{"n_layer": 12, "router_z_loss": 0.001, "rope_fraction": 1.0, "init_std_o": 0.00745, "train_tokens": 1624000000}
Below are experts of layer 6 (counted from 0) of a mixture-of-experts language model. Rows are named gate (a neuron's input weights, with its number), up (a neuron's input weights, with its number), down (a neuron's output weights, with its number) and show model dimensions 128-191. Each number is 128 + 24 x the weight over its row's rms, rounded and kept within 0 to 255.
Before each expert's rows: a language model's description of what the expert responds to; "comes before" lists some tokens at least twice as common just after its tokens as in all text. This comes from a sample of Wikipedia text that the model never trained on. Tokens count by the router's weight.

# expert 14
Office and agent nouns
comes before: " of", "s", ",", ".", " and", " for"
gate0 [139 117 162 139 147 121 157 156 143 112 125  92 111  93 137 159 139 124 143 112 107 126 102 180 157  98 128 165 111 152 127 123 141 120 121 176  80  52  76 125 133 128 119 141 135 130 184 120 134 129 134 139 128 123 174 170 137 147 135 140 144 163 121 159]
up0 [138 102 123 115 171 131 147 155 109 113 111 120 120  96 129 167 107 132 134  87 127 104 123 165 164 130 167 150  82 114 116 100 107 122 137 167  99  58 113 119 142 161 136 135 149 173 151 107 139 140 121  88 134 109 160 157 134 155 111 134 126 144  89 181]
down0 [132  75  94 112  88 152 114 162 153  91 165 124 108 123 107 133 105 132 143 144 132 145 143 127 149  93 109 110 135 152 144 137 134 176 125 119 100  89  94 147 149  87 139 155  95 125 123 129 114 184 122  81 103  78 142 153 144  98 151 154 118 138 152 157]

# expert 55
Table pipes and suffixes
comes before: "|", "s", "-", " to", " with", " Votes"
gate0 [155 152 122 130 143  95 168 147 114 161 136 140 102 140 132 126 146 103 120 117 130 158 142 139 129 155  94 116 155 146 109 169 103 112 139 116 125 158 130 123 154 151 130  97 150 161 148 138  98 149 131 125 104 115 136 134 137 151 168 102 151 113 128 154]
up0 [147  88 160  82 122 127 116 124 119 136 118 113  61 131  72 159 124 146 101 137  97 130 116 126 171 135  97 157 128 144 142 144 131 124 150  69 117 134 126 115  91 103 152 150 112 115 106 144  83 128 128 110  82 127 144 140 142 142 133 108 134 138 123 132]
down0 [154 143 156  80 177 148 152 141 114 132 130  81 170 123 125 133 138 100 155 110 123 103 133 167  76 164 142 107 146 130 114 124 141  98 166 130 102 118 118 106  76 140 122 136 101 120 133 164  88 139 131  83 130 157 132 111 167 117 117 101 132 101 119 127]

# expert 34
Word-final suffixes, offices
comes before: " of", ".", ",", " in", " and", " on"
gate0 [105 130 147 120 161 145  97 110 118 110  80 104 114 170 146  91  90 103 117  86 123 140 113 116 133 133 113 145  81 142 146 125 128 173 145 132 135 183 124 144 124 149 128 122 135 119  98 134 146  97 143 113 132 134 170 132  89 137 154 117 155  92 129 146]
up0 [ 87 138 122 142 171 128 165 122  93 120 210 160 166 138 100 114 121 161  88 142 133 148 133 123 141 108 114 136 132 149 125 120 136 150  98 121 113 123 127 136 101 161 154 169 115 145  56 127 123 107 125 162 144 128 111 120  83 131  91  64 156 141 144 110]
down0 [145 119 122 126 181  95 109 105 146 146 170 130 135 154 112 165  85  80 129 134 142 136 129 130 162 155 148 150 126 151 154  90 140 101  91 107 114 125 125 135 120 122 125 128 163 110 128 130 134 152 137  86 146 141 133 146 138  96 132  90 112 141  81 180]

# expert 16
Sports and award numbers
comes before: "0", "–", "5", "9", "3", "6"
gate0 [167 129 134  77 143 102 162 137 118 149 162 123 123 179 156 147 157 117 134 125 169 118 136 119 117 132  98 143  94 103 157 114 141 109 145 105 142  90  71 110 129 129 116 151 159 130  83 153 116 131 160  91 133 165 138 163 146 142 153 134 140 102 110 147]
up0 [122 121 117 173 106 138 121 137 147 126 128 122 141  84 106 132 125 161 119 138 117 142 116 119 107 107 132 134 164 180 119 120 137 163 120 136 114 146 152 171 125 135 141 103  95 104 154 146 132 103 113 128 115 114 146 110  96  97 130 129 115 142 159 100]
down0 [115 151  70 101 138 146 149 152 118 147 117 166 144  92 124  73 172  98 126  96  86 166 152 154 111 117 141 159 147 109 127 147 151 133 132 144 159 146 106 116 108 185  89 141  75 114  92 130 149 132 128 119 122 124  85 130 109 145 112 165 138 101 115 137]

# expert 57
Adjective and adverb stems
comes before: "ed", "ly", " to", "s", " of", "d"
gate0 [127 125 165 187 128 104 111 114 165 158  86 112  89 178 136 133  89 142 119 153 107 131 107 115 121 126 155 130 170 110 123 117 132 196 120 104 160  88 146 141 140 130 155 127  90 119 136 103 142  98 117 121 114 146 137 175 127 121 126 147  93 122 128 131]
up0 [141 141 101  93 115 140 155 161 124  92 145 176 164  78 110 152 150 131 135  81 160 133 125 146 103 108 106 147  99 147 127 143 145  89 133 162  92 153 120 145 103 116 106 137 168 111 117  93 100 122 146 119 141 117 148 111 134 111 155 141 159 145 132 115]
down0 [136 118 115 114 120 137 127 150 121  86 118 102 157 107 145 165 101 105 132 138 120 122  84 132 158  56 143 130  75 122  79 134 166 118 116 171 118 101 122 121  63 109 130 125 147 168 136 144 109 170 113 106 138  96 140 138 153 124 133 105 160 120  96 120]

# expert 43
Digits and life words
comes before: " |", "|", "0", "%", "5", " ("
gate0 [132  96 117 157 132  97 114 144 110 130 109 150 114 112  99  81 128 151 105 164 121 141 141 148 132  86  88 150 115  93 148 126 148 135 102 149 135 155  96 159  73 121 106 142 162 114 134 158 112 171 126 164 161 141 102 141  86 110 144 122 103 145 148 129]
up0 [130  98 138 175 138 112 113 105 111 129 110 136 112  79 100  85 119 163 139 140 125 124 135 154 132 119  80 135  86  85 148 124 148 146 157 134 117 160 100 139  98 121 108 142 157  88 127 174 130 167 129 170 132 149 115 152 115 137 160 106 124 109 152 141]
down0 [101 119 138 159 161 129 168 118 136 117 156 140 102 103 122 186 148 151 115 101 117 142  94 141 148 114 127 100 147 127 111 130 137 125 187 158 132 127 109 162 136 137 120 117 101 137 116 165 118 155  92 138 113 152 128 143 139 122 112 104 157 106 130 139]

# expert 7
Military units, Roman numerals
comes before: "9", "0", "8", "II", "I", "7"
gate0 [139 157 128 166  44 142 149 109 125 115 128 165 159 146 137 172 130  89 117 113 122  92 135 111 151 136 179 160 156 124 150 108 135  52 112 130 156 152 124 122 124 115 155  95 143  83 141 137 142 119 122 112 115 125 100 128 100 155 163 132 117 174 138 160]
up0 [164 104 145 106 194 132 107 155 141 174 142 122 141 144 143  95 114 151 122 137 126 149  84 150  92 105  92 102  86 150 113 139 126 183 148  89  95 121 151 149 108 144  92 164 101 199 126 108 131  96 133 138 127 137 167 129 188 111 104 127 132 113 116  90]
down0 [175 101 169 115  83 142  93 130 113 144 111 149 101  66 140  95 127 115 148 144 182 139 116  81 122  80 155 156 116 126 130 179 139 113 126 108 107 172 126  74 100  97 101 135 106 159 137 112 124 145  95 135 117 161 124 105 123 143 118 126  98 104 130 131]

# expert 9
Abstract noun stems
comes before: "s", " of", "ed", "ing", " to", "ation"
gate0 [144 175 143 134 153 145 123  98  95  87  92 155 124  79  87 129 134 170 105 100 110 156 125 137 168 136  96 157 156  93 114 111 138 120 102 115 134  89 153 130 141 110 119 144 160 162 128 137 109 106 152 106 117 142  94 116  92 124 117 128 171 111 127 160]
up0 [133  69 111 118  90  99 149 111 173 146 158  74 116 167 151 133 118  92 133 154 129 166 138 110  96  98 161 113 101 131 123 158 134 131 161 146 113 155  88 135 115 132 134 107 115 107 144 112 150 172 127 161 123 104 149 125 120 125 137 120  80 164 121  99]
down0 [119 104 109 132 118 143 120 136 131 101 161 109 119 126 110  94  77 106  98 119  84 132  86 164  66 123  90 113 124 149 160 124  78 137 134 129 149 141  91 140 117 118 121 105  94 135 127  98 102  77 156 136 112 155 128 159 100 139 152 110  90 113 149 137]

# expert 4
List and heading punctuation
comes before: "-", "\n", " Genus", " Phyl", "S", ")"
gate0 [200 119 126 140 161 127  65 133 145 107 135 148 126 154 129 156 101 133 127 108 169 102 113 104 125 130 129 105  97 112 122 136 109 149 112  93 129 135 128 160 111 135 120 132 115  93 150 159 137  87 111  97 109 106 142 114 120 141 118 138 147 113 140 147]
up0 [ 74 157 142 111  95 100 173 147 130 122 138 112 137 109 158 143 175 159 143 155  73 179 112 156 107 128 121 145 122 175 132 106 131 124 133 132  91  96 126 118 134  94 134 122 140 120 102 100 136 172 156 165 145 134 144 142 111 119 126 143 107 159 116 101]
down0 [128 159 138 139 109 155 122 186 173 132 123 141 100 153 169 146  84 166 136 130 103 154 139  88 162 142 107 112 163 139 106 138  91 140 111 117  83 124 141 168 122 115 121 128 130 183  96 115 106 165 181 141 111 142 122 112 108 145 105 168 165 131 150  86]

# expert 37
Quantifiers and "living with"
comes before: " the", " years", ".", " a", " in", " of"
gate0 [103  99 105 106 104 115 134 144 109 101 155 143 102 132 109 141 116 158 132 141 222 135 136 139 125 119 104 152 125 112 131  76 137 117 157 114 119 117 143 105 118  98 138 126  86 110 159 136 132 152 152 124 136 114 144 150 124 134 141 135 140 137 113 131]
up0 [ 91  81 109 129 144 103 138 136 111 134 140 125 125 122 103 141 113 115 123 104 169 126 149 149 114 142 127 136 129 103 113 110 108 134 149 108 137  97 112  90 115 119 105 150 125 115 114 162 125 143 122 153 140 122 117 128 155 159 117 130 147 126 132  81]
down0 [158 153 171 115 120 144 160 119 119 136 148 123 100 117 147 116  84 173 152 126 160 146 143 153 102 151  98 134 137 157  84 116 113  80 106 144 112 116 162 138 135 102 175 119 130 131  92 107 177 116 124 117 143 140 147 113 133 151 165 110 161 178 121 124]

# expert 21
Word-initial noun/verb stems
comes before: " of", "ing", "ed", "s", " to", " in"
gate0 [121  94  86 159 106 137 102 162 121 120 128  92 170 121 112 134  84  94 167 123 100 144 120 108 144 141 138 103 143 128 181 146 110 139 133 144 191 117 105 127 125 111  92 108 160 121 145 133 154 117 148 103  64 152 125  91  83 132 101  99  85  97 110 148]
up0 [115 139 139 152 100 100 196 131 128 111 153  92 128 119 129 135 134 112 127 155 115 139 157 107 135 132 149  83  89 104 141 130 132 162 134  96 126 138 161 141 142 125 162 167 151 161 146 123 118 135 158 108  91 136 125 158 128 130 147  92 116 145  65 127]
down0 [119 134 132 128 157 146 127 127 127  85 123 115 116 140 132 141 153 153 152 138  96 147 139 111 133 113 106 168 151 107 140 148 110 144 112 108 142  74 101 143 142 129 134 152 121 123 100 180  99  71 137 156 158 188  71  85 177 173 151 143 104 137 158 137]

# expert 54
Subordinating words and complements
comes before: " the", " a", " to", " his", " least", " be"
gate0 [ 99 110 102 148 169 154 119 135  67 112 116 139 161 135 113 139  92 123 137 116 154 161 161 132  82 129 150 125 160 150 173 151 149 116 149 146 150 130 140 144 109 143 128 143 103 147 118 132 139 153  96 159 113 168 170 116 131 127 202 144 139 149  78 168]
up0 [136 142 188 132 101  98 134 103 188 135 121  99 112 109 121 143 149 148  95 112  87  91 128 122 162 120 106 129  95 130 102  69 130 150  66  82 117 105 138 141 129  83 132 106 141 113 124  96 112 123 155  83 118  76 103 138 118 122  57 108 108  72 145 109]
down0 [105 132 162 171 165 134 154  69 119 148 135 113 130 122 156 123 118 147 133 154 170 132 143 130 123  80 121 145  99 144 135 131 159 134 136 138 140 133  96 117 105 143 149 137 159 124 104  99 178 153 127 134 136 157 130 138 103 122 159 115 136 135 100 120]

# expert 48
Sentence endings
comes before: "\n", " The", " In", " He", " It", "=="
gate0 [167 115 153 115 100  77 134 119 136 140  77 136 151 162 117 157 103 131 159 135 118 156 115 118 112 119 118 143 129 126  89 167 134 139 132 131 117  95 110 142 114 124 145 104 106 134 157 137  87 100 132 121 104 143 126 121 137 134 134 168 141 179 133 112]
up0 [135 150 121  96 141 161 155 136 148 144 165 152 121 145 164 141 114 158  81 159 140 134 106 104 105 106 104 135  83 144 123 119 159 149 152 138 109 144 105 149 117 106 113 113 101 106 129 165 138 122  91 125 162 151 121 118 127 125 109 110 152  98 149 135]
down0 [ 87 121 180 174 120 119 113 127 120 115 138 140 141 101 134 136 129 121 166 170 148 161 149 145 132 148 124 145 108 190 132 109 112 120 127 115 152 158 118 138 143 143 117 127 138 116 107  54 156 122 127 121 102 137 153  66 105 135 149 112 110 109 112  97]

# expert 29
Sports name suffixes
comes before: " |", "2", ":", " (", " Championships", "'"
gate0 [119 136 165 145 132 124 142 152 126 126 151 100 105 113 154 176 143 122 112 116  68 172 120 147 118 134 136 125 109 122 146 106 166 110 147  94  65 117 182 164  92 118 123  99 116 114 113 143  91 147 102 114 130 151 175  80  90 129 155 142 131 127 107 126]
up0 [127 122 160 166 126 141 143 155 113 132 143 104 128 128 132 161 111  97 152 131  72 149 150 133  97 153 139  97  95  92 154  99 130 111 163  94  72  98 159 172 102 137 138  90 117 108 113 138 153 157 106 136 130 123 145 106 103 175 157 122 145 123 122 137]
down0 [156 144 106 119 120 142  95 142 111 181 107 170 177 136 111 108 144 115 146 163 153 136 114 136 148 140 101 107 185 172 122  94 147 139 142 132 123 102  90 110 130 154 135 116 117 117 137 141 115 138 144 103 140 126 113 169 159 140 154 108 152 146 117 108]

# expert 3
Prepositions and determiners
comes before: " the", " United", " a", " city", " family", " South"
gate0 [173 145 112 121 139 128 114 156 181 118 117 133  96 154 179 106 116 122 177 104 108 160 102 135 157 131 189 172 103 145 117 137 126 105 138 118 109 124 129 133 112 116 168 163 143 104 120 137 109 105 103 144 131 106 125 113 122 119 163 151 163 130 120 129]
up0 [129 125 112 167 117 132 130 141 168 121 105  99  92 122 131  62  95 121 158 170 104 151  97 133 106 139  99 155 140 129 149 165  98 155 159 126 128  74 163 121 107 152 156 127 121 108 146 134 125 140 135 139 126 108 115 154 130 130 125 146 142 153 127 129]
down0 [130 137 120 163 142 163  91 135 103 154 115  94 148 107 112 168  95 103 127 160 146 140 148 103 131 208 127 145 139  87 109 139 129 116 101 144 130 165 179 100 123 131 135 157  81 150 112 125  91  96 109  86 151 146 108 117 115 116 175  65 151 139 151 125]

# expert 8
Word-final suffix pieces
comes before: ",", " of", " in", " to", " and", " by"
gate0 [124 124 107 144 132 164 118 132  60 136 148 120 127 117 104 113 134 140 156 124 103 169  91 140 106 113 107 118 116 117 148 136 163  82 129 131 138 131 142 118 127 109 160 147 146 144 162 125 127 114 185 132 131 167 106  93 159 105 156 121 164 125 108 117]
up0 [110 121 165 134 123 100 145 142 164 138 109 145 146 159 143 162 126 129 118 146 146 101 153  96 151 110 116 147 137 161 126 115 137 199 112 126 120 117  94 153 113 127 100 118 105 108 118 126 113 109 100  80 158 128 165 144 108 119  87 142 104 148 119 162]
down0 [ 79 159 118 109 117 139 111 138  99 181 106 171 146  57 122 110 120 125 178 151 123  87 125 127 113 142 108 124  98 149 141  80  79 146 118 142 100 120 116 117 176 133 106 113 138  92 107 141 109  83 150  78 137 142 139 152 148 172 161 125 128 116  97 118]

# expert 60
Quantifiers and spaced numbers
comes before: ".", "1", "2", "9", " life", "th"
gate0 [ 71 128 114 117 159 142 113 175 114 115 121 156 150 114 123 135 174 113 109 124 131  96 138  92 155 139 140 148 140 113 143 142 132 136 118 175 125 161 130 120 110 159 145 137 169 136 104 131 131 156 134 126 138 100 143  77  87 128  80  88 126 145 106 131]
up0 [125 138  97  47 123 150 131 164 146 108 127 147 120 108 138 109 130  92 173 172 148 166 136 118 109 119 148 142 148 151  93 109 138 156 124 116 112 131  96 152 143 158 119 111 140 120 108 127  80 113 135 136 145 136 117 159  84 116 139 145 151 124 123 114]
down0 [149  89 149 186 117  73  97 152 142 124  95 119 149 143  87 113 113 144  86  67 170 132 154 156 128 119 167 151  97 159 156 147  93 138 119 101  96 168 145 170 133 119  77 124 101  98 146  92 161 139 142 125 174 102 139 111 128 145 115  96 111 127 160 155]

# expert 36
Prepositions after verbs
comes before: " the", " a", " his", " their", " her", " its"
gate0 [168 119 104  86 141 124 137  85 160 158 176 149 148 115  95 179 155 138 107 140 130 127 113 137 140 125 110 136 144 108  96 161 145 125 109 159 140  90 138 120 157 115 208 141 129 160 135  72 166 139 132  98  85  95 153 127 130 139 141 109 136 114 151 103]
up0 [ 94 137 137 207 131 134 163 164 168 126 100 111 135 126 164 116 125 121 136  80  96 108 165 138 123 121 166 143 140 140 166 105 123 103 124  73 115 111 175 129  79 120 126 101  99  89  97 146 124 145 123 176 168 144  86 109 151 122 122 159  98 128 144 150]
down0 [128 133 201 123 112 107 131 142 125 116 172 132 149 145 104  92 100 134 115 154 119 107 114 102 114  98 159 124 122 116 146 133 118 101 100  81 105 122  93 121 131  91 129 121 133  65 124 128 134 120 110  79 104 144  94 122 145 145 177 110 117  94 118 158]

# expert 26
Line breaks and table rows
comes before: "==", "\n", "The", "===", "In", "|"
gate0 [126 121 121 115 125 160 188 118  96 132 109  61 149 150 121 131 133 110  79  85 130 119 118 111 147 126  86 136 135 119 125 136 123 139 115 130 134 125 127 118  88  97 101 132 118 151 131 121 101 161 160 174 113 127 156 157 128 129 155 146 116 140 144 179]
up0 [148 151 151 132 122  94  56 148 167 132 149 169 131 122 136 130 132 159 178 171 125 131 118 113  82 134 142 113 143 127 133 131 162 135 118 125 116 135 102 165 149 159 125 119 125 108 153 124 118  80 100  81 147 130 156 113 109 117 130 117 135 129 132  61]
down0 [150 167 139 157 120 134  93 145 147 142 152 138 109 101 119 124 111  99  99 143 128  87 137 131 123 129 155 161 136 188 141 124 159 176 154 110 140  90 104 157 194 179 119  97 121 120 170 138 162 116 139  78 160  66 114 111 142 102 130 135 137 125  87 111]

# expert 51
Conjunctions and commas
comes before: " and", " the", " but", " which", " a", " including"
gate0 [132 127 183 142 124 118 126  96 112 158 115  91 120  81 153 123 125 123 135  70 136 121  85 169 123 128 130  98 130 116 127 113 130 135 153 119 130 157 140 186 162 126 149 103 161 154 142 114 120 129  94 119 116 160 119 119 124 143 120 137 112 120 135 119]
up0 [100 121 103 109  95 124 117 171 130 124 123 159 118 146 168 147 102 150 113 151 149 114 145  97 140 123 122 125 133 128 164 162 132 119 103 121 120  97 112  85 102 123 144 127 146  89 108 138 144  95 136 152 152 119 165 157 149 123 124 138 118 152 129 147]
down0 [145 151 142 162 180 112 133 112 124 135 108 131 112 120 104 122 137 143  89 115 151 124 144 110  98  68 142 114 162 122 131 139 134 145 150  73 117 165 124 172 167 119 121 113 167  84  97 110 125 126 160 132 116 138 134 112 150 148 149 187 122 126 174 114]

# expert 23
Death and sentencing narrative
comes before: " the", " a", " his", " was", " he", " to"
gate0 [111 119 120  64 132 172  91 148 172 116  83 135 150 125 121 151  94 114 133 108 160 115 157 134 102 140 156 140 104  85 136 135 121 144 203 174 138  83 130  95 136 147 134 109 155 123 210 127 128 159 115 142 131  79  95 159 157 133 114 130 166 111 126 125]
up0 [157 118 100 202 164 129 130 113 121 121 112 102 107 129 147 128 139 128 148 140  95 103 146 134 140 133 151 153 113 138 128 123 141 141 137  65 133 130 112 110 109 120 132 147 112 126 100 122 131 158 116 147 112 150 143 125 108 140 150  83  67 108 114 133]
down0 [129 135 142 143 105 111 164  94 110 150 147 131  89 180 124 121 120 126 148  97 139 133 112 151 110 121 118 150 111 123  95 143 156 125 136  80 156 136 169 141  95 147 182 127 130  87  91 136 171  93 140 118 113 141 179 127 152 139 129 135 117 132 134 117]

# expert 10
Line ends in lists
comes before: "|", "-", "\n", "|---|---|---|", "|---|---|", "|---|"
gate0 [ 97  94  98 146 132 106 113 104 142 120 155 161  95 132 138 123 124 129  87 151 115 139 109  74 133 106 140 138 109 112  82 125 155 134  59 109 127 141 164 151 119 127 155 128 108 167  70 154 136 157 131  93 112 110 152  82  88 121 146 134 128  88 122 134]
up0 [ 70  88  91 129 156 147  98 123 115  97 135 181 123 120 128 113 112 129  91 124 135 134 126 109 164 146 118 149  95 127  93 121 140 143  95 120 113 151 165 132 149 172 144 139 121 143  70 118 139 132 133  95 101 119 121  76 122 111 127 134 133 107 112 111]
down0 [112 140 125 109 147 125 103 147 144 113 135  89  84 156 134 104 123 124 107 102 115  96 145 134  97 127 140 114 129 153 127 126 137 154 153 131 105 138 112 131 109 110 100 173 124  87 127 152 111 142 126  97 103 103 131 100 141 126 105 122 160 125 103 117]

# expert 28
Sports tables and rosters
comes before: " |", "|", "-", ":", "–", " season"
gate0 [126 116 102 148 137 123 131 133 132 109  92 120 142 118 139 114  90  99 163 163 179 135 169 100 118 121 168 116 136 144 136 122 142 112 109  92 106 123 122 181 126 136 173 163 124 112 117 125  87 126 113 128 111 130 144 107  99 112 117 109 120 123 136 118]
up0 [103 107  99 156 151 131 106 112 124 135 100 154 147 107  93 112 125  84 148 148 168 142 181 111 148 136 150 118 141 174 137 121 126 115 106  81 137 131 107 151 133 123 145 184 142 133 107 123  66 136 114 143 132 109 137  99 114 139 132 102 103 127 160 121]
down0 [127 117 117 102 157 129 128 142 109  96 159 124 140 144 145 153  95 129 176 154 139 132 130 149 145 135  78  91 145 149 142 122  93 160 178 119 153 105 106 161 123  99 145 135 163 135 111 121 168 153 150 114  97  81 131 111 119 145 118 129 138 112 160 148]